From a checkpoint of a small mixture-of-experts model trained on Wikipedia.
Size: 13 layers, 82.4M parameters.
Experts: 2 picks a token, a sigmoid router.
Training: a variant of Muon for the experts, 614M tokens, 4682 steps.
Below are experts of layer 8 (counted from 0) of a mixture-of-experts language model. Rows are named router (the router's row for the expert), gate (a neuron's input weights, with its number), up (a neuron's input weights, with its number), down (a neuron's output weights, with its number) and show model dimensions 128-255. Each number is 500 + 25 x the weight over its row's rms, rounded and kept within 0 to 999. Numbers have three digits each.
Before each expert's rows: "comes before" lists some tokens at least twice as common just after its tokens as in all text; "gets" lists some tokens that make up at least twice as much of what it gets as of all text. This comes from a sample of Wikipedia text that the model never trained on. Tokens count by the router's weight.

# expert 11
comes before: " ", " —", " \"", " −", " +", " L"
gets: " |", ";", " –", ":", " -", ");"
router:527519496499531495534509501534480481496488487491502478459499473502523494526484477523565479464494527507538505484506490473468474471481517507501523477485564534539523453502468467465521526488566523526497520494512515501493498499472485481522525518518484511511494449526527497510485511485524499513480537464514518536457527469528490505530516508541529504497522500469496522449506512549507478505467
gate0:522441490507499472478509506498542507491484488546533524487514462513476502513505487548476481503510460557456480487503466522479484510472493459497512500481489518484480520504564494492493508507563504480504506498483539528546479468507509543488492464478536470515514528492513457527479500493469494445496445467467455468526509522561484530463519532522468499511491502491512503499479508509541450522480
up0:489489474480495506499498509515473498544527516530476472474519526516473523499530499487512462465504486492508526472464452506517516472498494501503548484496536511442496491517491473512528536477429503533469482533462544520472493499507512497499535467511489538466481545447517491519537497496498518462541478469483501487542465492479474512528534479519528523479502477514506494512524516480497549513488
down0:526508522481499518519454522464491502493474457503463514491485524485502498491532502539470500500547512475479526493450491482515515508469447516511471503491468479491540522505534533505512528505485516510497513532497451516504535521481534523458555510478492518465503513523467515561497489501490502485487491481453473499502523494539516482477469507539542545504485509495494484517486547527481473510512
gate1:500526530485503583545468505539533520445506515549495477487506500504506537491553510496512488473509465537518510508445531520523519516513485496494465496530527446515482473501530475480492510468532541514493491516509505526510510513475470479513485477521511477540452502473476508511498457486459514554490496505533464501516492490516506523500532483510506480481496488506542515499527487491499524461466
up1:470469462479507477469489450518524506521534502511511480499505535500475515458512491510469515468494451484502509473504542456521477453522490544467426505510477552509487485522570503516465548501536487468454525511493511496479492535486513471479474516510488483496495512469499533503497470495455476522475478505543458522500536469491479490503498453509531509483500507533469494538479487502499510490523
down1:492506471480469524478495494479501483511451527493467518523486508459513529519517441519522540475528471523487563490499497505510511440513514541482501520475534533550512484497492488486492529537487481580482472490521483472464531533469526473484553477522511488524510516516549476494500480474517488496541500436466495457476497505508457528529513500489469525508486499448508481496478487490492495510536
gate2:472518586478485499561537524467506509492492559496499506462499478498510508550447507472550472483524506504472516488535507505520522517478472494500474465513509508483559485531510476530495509505531526488517496523492531523460566502486474571474476484489488481514519490476520525499487476499498449493563539533491482503503504501499524519494543501506544533525487495491539556510490548516515495482496
up2:498504443506509481508449514517482501457523484512479496470500516477478491464548521486453528486518516509502488489460512529503467510526526485509548538555485546513461514446510480483524479494455504515507448537504470496542531526557470526508496443544573476501509487490514468459500512507474510522432475472560500499479467494462454525532507509481500478460507460527481510503509499530523525497497
down2:478482474505526485518554509494469517514509460533478510528487548476537528481505549490497528499540483527482521510491509467444521457501495538510495514521503471479519551494473525515510488529487473490504509475513500486507491508513498432515521480510521478533459485463469463529504485533485515507490484469473505484550515524539505511536517499486471524476522466498536489504519539519506504502525
gate3:509497504526492501497511467492488487490516512506507468472481509522463533531546522483525479473524529474493485494491468472497490536468487527480463514488480489532493540460582473536461481475527526478509517483494542489504504520510501550465505527488524518527511484491494479505475507523493499482519480488553458492505480542531473478524499476488532506488487490491495506480499520462473476500549
up3:523552525520510522531512560513478557507502532517532488501475505540462498498479481513537522465468506487476502489487508523488508509484505511469474506476489488455517399525521479530436510465511523498536501484489514529488515482476511511500528491499518515461475479478445497533473509492546486517525518492499513516478525533496485483494474486520589532522497518493514536480509489464506522499523
down3:517519503503483481503507482464510498484494516495491502501484543447434520531472529487546532498502552515516537466514494496482494505487509493489481501502516496526483458456526527468503505533483482491477498510537502489496497503448493538513498516548477500483527518584525477499498489533500513512519433488488468530525499516520525496497500453526536507521563511512480492486559470536478527470522
gate4:490493474529514484471544493523493463505502514542495519493475526451508501519521541497511540491476488523506492493527518522562494484491493512494545536520433510490508504498527480493520556477490502505494497522530436534481506463476513503516514490456486504499519490450533491514507546499526477514481503521528479460504529518543473521496483489480521512490486502531458489513453509508507538527476
up4:502469520492490530513518510500495517468495505498489538536470501505492485492541494523511512530498493494496523507520523517455509508508477533511478504550507525510460532506475526492520505580522474514481453480473529506475490476515530500522493491533525507461440509513492470496487456502531508515480505480466511550500507483498513520494527471485521523497533491520509495461558464494475562440463
down4:488508501510442487477515493535516488485480494508543488510498523511560502472516549493462543500495517553513507500488501461520520477486492438517470493515528515508507525512514503515474486514482503485524528489515526515489429506533500477508522444522524485496519511457486551494516500505560518475471533485501447521465509475534531482543459481489516519488506472491490490510491487485495480505497
gate5:500512449505503507465477503506491434456511500501492500489521507517539518470508509443510492520511468513485528471500519517522484531471525525479461485496469506490496526485527515536467521484534443528539429496508535534485512494483471479509486482518497495480518506511524513515484509502478507539508497483501538480565497523519483478534518498512477526491477480522460494506496490475523490480496
up5:519512470472517453507528528540493484507464500499500564500509516468489518505488486519481518519491541491512489497470552550539523484555481501507523478494486512530463488512487467474464496471506505493486491505530564495493458525512544563480467493523479480502536504500469544507499498501463480483511456510516473518528508489453497495498490536477480494492496478493531498534472521480510486498511
down5:498526487505515461513503486460524542474479465484477513469530514520497500531508538497519471523454461509513546509520503475498503487521536510506509524473508466481477534493533509505475494529504476486502518506511515527527480473526477532515521502511510433536512518545546444502508473492473493462496451491502489510515510508496509477491516521512531531503485504487494508523458484510517523474517
gate6:450491478470507479476466478470544526478492450482517499470509505476496505452501491525501564491504480488484509483536526499525491495501514493517535502474515517481484465502458510494491471443494515486532542523484510547491533504512492503520537522533466494428511476523486488493475452506455510493520512493487511500514470528537503484489478494549517459550429495511507512509557495516478460516531
up6:478512508516469485496523483489526533534514508483536491522530509513448517480490545492511482556569476509498504493471463473498497499523518493484528532526499509503474527502568520489523504502456505484522500530504499519474493486531476502490488505479482512495512490512488462438513459523515523515487451478477497486532507471503473482508547537468528464493465538511484509448553559478502495537497
down6:533509462510559491522533498481486426512493464429508495533480480489550526478494483458527521559510469521507539563531556504444479493480491488480480508545497542483496503547498516476552484500458498506475479504493474519488492480500488532448514529491535465477512485453498487534513491492464477482533484551502460518498468494476500541511510479524521482535497492519483538465494486499525548523477
gate7:486489493526522490517485498513469494485549524521491506505548537525493496498476498520491472503484456519480479514457500451490500493512533482515501490508491425556544503482496538481508516525527476509492447473552486470493516525489493519512500495486479511486493471528479516534502523486497460510502474505508523487497471508552519487490519463525484505493466493547511499504483526492503488532420
up7:468475511436505526513523518515515513473498500488438503543494516507478488497462496497530539545506491492479492499478523531444515459508506564495515482506515497513484445506524468521512533503493527495489510485519482508528492503492454502489484478489446502559475549462460530545450580493499480503521487500462487499538480495525492453461493530503494521497457483479495549520499505478470531525502
down7:463484533492531485497509492477491536471517537523469476518518515478458559498478505507505509491508525502479459487486458535461533435514486501519508536524477505497510490521532513519483474491483508497487518487473446496500483535489501481489489490519520513484503528457559511510484483482483520490522527454495461487472507495516548520531513524499528465521508524493527493492498469483475518482517
gate8:486479496526533530530483482512439496524497493489552529462500419519496473503530487533510516477500527509516489501498489495479493470455486482497444510511509482551490501535526461532491513520514506533542492527435532449504505484488475466506533488504461503541495472488467522508504512499521476513515511510512506474509507478516484502520521524487525484453468529492490533467527521503489488556506
up8:501477556481510511513522495496513482517529544475544499496502471476474514459552496467478501509451517518547534487529461509519508547522531540472496495512500510469476465483540511465499501500410521541528495512490499471524502478497475496508495496498491472495495490468482534467473506500485524532507435529517506537520502495501485491473478501524503500490485540471484493463521492503509472524525
down8:472515486530503534457485469477500520530506463480483499503488463517477529454483521492514532524537492561513509502498516511542496516476527530523534524494489535556471516494524516510516463492509536503487504525524490499516484545493484502515484514470492499531476506497503516475456551497513485510548500523470494535505507529475515504471476465489522494505535511527487518506505502536518529487484
gate9:487507489495526545576490444478458493503507497484470452503499544506553448533450493491519517498501501507474494480514545505513523489490514501521497457527514485504513511468523514479449482521542490485492476478530517512499501531507487477505487525523525467527532508504470485480549547537505489491539496479482492505462490521510527540531485498494508524470526509483494546478544510494531455485446
up9:527491566514484486482523444527445514478491493524510506479506487530512532500498521529525499496539546473462545516481509517536500484508496491447560446490483499500518528480512516485508474482541514514479535519488510530477492505519452558490481518500520474455532496478520521499485475449472508490487529465531494503501512488475532553505476518529486476548477517538506492509509557512497532506523
down9:483511467512493490478515500518517497492449468482509478526499512515466479468477545513505473473514485523511509462490529508496452500523515515474505509534496464550555520467534511475527471494504491440504466486466497485472498539522498483459541518486505508528490501511462467521519414490461523492495526477515502534502480510478513530514473460456524503525516479491507472503520478509490509506491
gate10:510483529473541502492545485490506460501467523494525510509560492450503516496511506533503493501496485495472504473550452517516487519494531500499494500519481508455476543507445537458513445504492523491496494490519506505466511520559470506531478519496483437529520522466485537519490501525521527459555510517518500471504524520550484484522492506543496427524556541478529476558507459501488547506507
up10:467496495498511452505505504528512488528460470485499507512480562514482500495481486513512496505505524510478517499522486552469529497510448469521497521501517465524530514454509482508510491441539524547570466501525490493498492523521511506498456446477522475511468528498536534501541505467512500468468559481509489513498546515520454487502497505487499498464505526472518494486532458467490506456530
down10:604542500499512506471553513539489470510502532489492535490539442484495532521491508505505505466546503480509507492504527481503501517490540501500497510503494499438489526465487468490482508464501503529495520532484473474514525499533487500507480482449495503525462509513555484513517531501524482502515527484473505546493537498487455525525502497529504489508514493520484510489526513502483508503532
gate11:449486516522481494499507483479496522492498489539504486470495483527444530483515455493456469494481543549539527501462514492500535476539496521444457453505490480503524504455505469555479492508505500509520578509462497502505465515490467528500498471461488485500461527502553511534505494494518499511500491477500537489478515489505570492510464504449533491524500530522492501471504493474546489488495
up11:483475501484479498533499492507480487490461525546502528535492499463467475490487514480426481593499479499545526491507509479511489489487532539483482503516516441531516481470472498525507541544503517520494477517520440503496527497529490451532514498527516500494452473480482465517519498524478463500485544478477508528456480498549517453502512501497510509507462498502493445534515553513526526500483
down11:517497479471477484484497489456451512500468524474495499481530484486473489524476527508441532524496481466547500479446486436525455527527541496554542477484522506465485479541463468500529448478452491492486496472497493488511475490528479486550549473461495487550500474484464475492498481489464473454510529446444472519508476533478522513519499473520505499491450506505477474469504483494516491483524
gate12:508525461487553496519494509523545502484533491476512479532497503467510484547497511524502517486499512413531516485522493498491491490462509503502519460514519465505488493489465486492499529566543514530496494507482550470483546441493513483462515511531503471527483533528512512553507542504509491518502487499494511519487445520521515487484519493505532496497508459486440482545490507503548482468518
up12:481555500512510538475471537499505498517477466506476493487486504520464474477489496479490536484523484486464485517505561479484502506449529520524493513471518524548518509447485492494457509534523550543492521484498505489524508457520477483536475511481516518452505478523516464486509487522448443492490509510511497504475501483497481534468499512501522451503470512525531493478561490430488542497510
down12:440487476492468566485494508483512466517478464553511488515512507476507510484479515510523467488514547515506500516540490456445538465512491519501461517485500524532482514467492540523505502512503556497482519497547504491527493493469466511498508532551526496534481479496467520537464491512524537523500497486465485486496486465501517510504464500514468517520532487484455490537495499530554549547549
gate13:478476467513526520528452490469496466534508438512478526526514481491527497474504487451517489451492524526478503467477516496506514464593504510508506487505500495522509496501481548523502512501488515468539492506440544526490511543475511490518468532451525454512498509483451510518489518502513527494466484511491514503458473502564491527488535484528521525480506493503543546499509464509498480487523
up13:511459490469487500499442481493483542507481530477487514483488427502525497488485517499468555514494504481491494502515505508476484496530470466523486542485534503449498464503463520465477473476500535528505494532486497484509546482521511482503519507467500476439513519484461496491515516494510488487482448508470525484531495508556467426477521509488458475496523517477505539476493492508477490485497
down13:505497472505518541488459508537560515531491504483544491516486538462491498509475502508530507516493456505500513551512555472504481493497481543525508483529506514481512484560495486487528534502555531482489500509484539532555507502508461515485505497489521563509517458512520480474560515476498491477501463468482491505471537480494511477502504500505503485513520487505490548548526464493472523503508
gate14:503479528498530455460559502517532461491494531529510532491517486517480485556502449539498463502502528529497522529492448450480460494518522506456495479557505497506479492525473521512502514468501459467507475506461445505488509506511530487507532500522505456514506503504481483491535562474523526510511519504488512494486509475519441463498524515460556506511482505516533498509514457513510462501471
up14:495514583524509494508504483517528502509489471520534475493508480509536558475528491461486517495455473488512507514535532549475528513464477507465490515472519492485513504497490526544509504506502472556479515502518494477518472456488507517504504528482465480497542487481492485480514529524488511468457500518506513531526487489461497514475493480516523539521524530495471572488474541476489496532509
down14:530515481532525534463470483483524516517517504535476474472509500502536546500495482455485534496523501468486552494465478548458526517476516511532517492478506474470485543525503496496438488489496507468519528531485535479486481486489481513520533539449490516531497455522489484537487480526491515485480520506480483497540476498489488474491454483500486472498478514493550522466506547503485492549522
gate15:489482481493498508488473510552530456509480521519501509498529519492529500523516483521533514486504526516480531461510509475483503471465521495490524512483516473461435515446501526506486508447500505476538506450456523494487492493485552493515541528493503469460486472530530520511507481510506470492417513492484498519526469518490512476482506461535494501512500486458494500501471454465554487498502
up15:570460548447494507486471513533509467500526501526487499493504478493493490501499489501560501488455560507485530492501527508482495550542478470478521544527474533505471507493507473494533499542507542511503494510484446535522475494548493543489528513495509508461524483511481529464497476449478495495570517494487493515479526472522492527508485474495493483558528530508526527478507489505513494487465
down15:501493512418487507483479526535461529523527486544504487505496526524525501538490514490527541444499480473497474488486505528486539447484490495506482522492469499527472507552466487487467501489512491535536506502511496504425516517516482513504531508510542512518507513499530528513424520482557553476556482487490474510559536549452482525546518511506528492499502504517505491513491473504504533532515
gate16:500470502477490532475453514517493510490502488467512510505518484532518512514440501528520455527512485519477510505532487521498499482508464530453502540531496523517492482514505505474524490508491559509498496503509519518505502494505565516480530484516472504537492550466557532538482494524502482467482497494552472510502472488519519540459513548488503500545514540511533466494516513501496483514559
up16:500522514478519502498487518498508467544536461479475449500498452439506514497447512492552509489521491516550490513491460458467500510466499452500499533486485525457477488490516531471544485459502506524451577502497481495517505541500522530516448502511510494526475491541484536509514519486493449503543491492486495501499518526528465475538435490523517520511524481536504470485513526506550509544491
down16:483467487464536516511511478524496516488514496469561454475500496503503514507495489479496497479506469496527534513545472497509543481503502492536530519510558430497483474487498529491513498532538499507484553503486463491544470475529504492588487499512522545543500495512518503486534502512549533525496443438490527491557539511511517498478471541546527466444566482519459470522510516496482500501478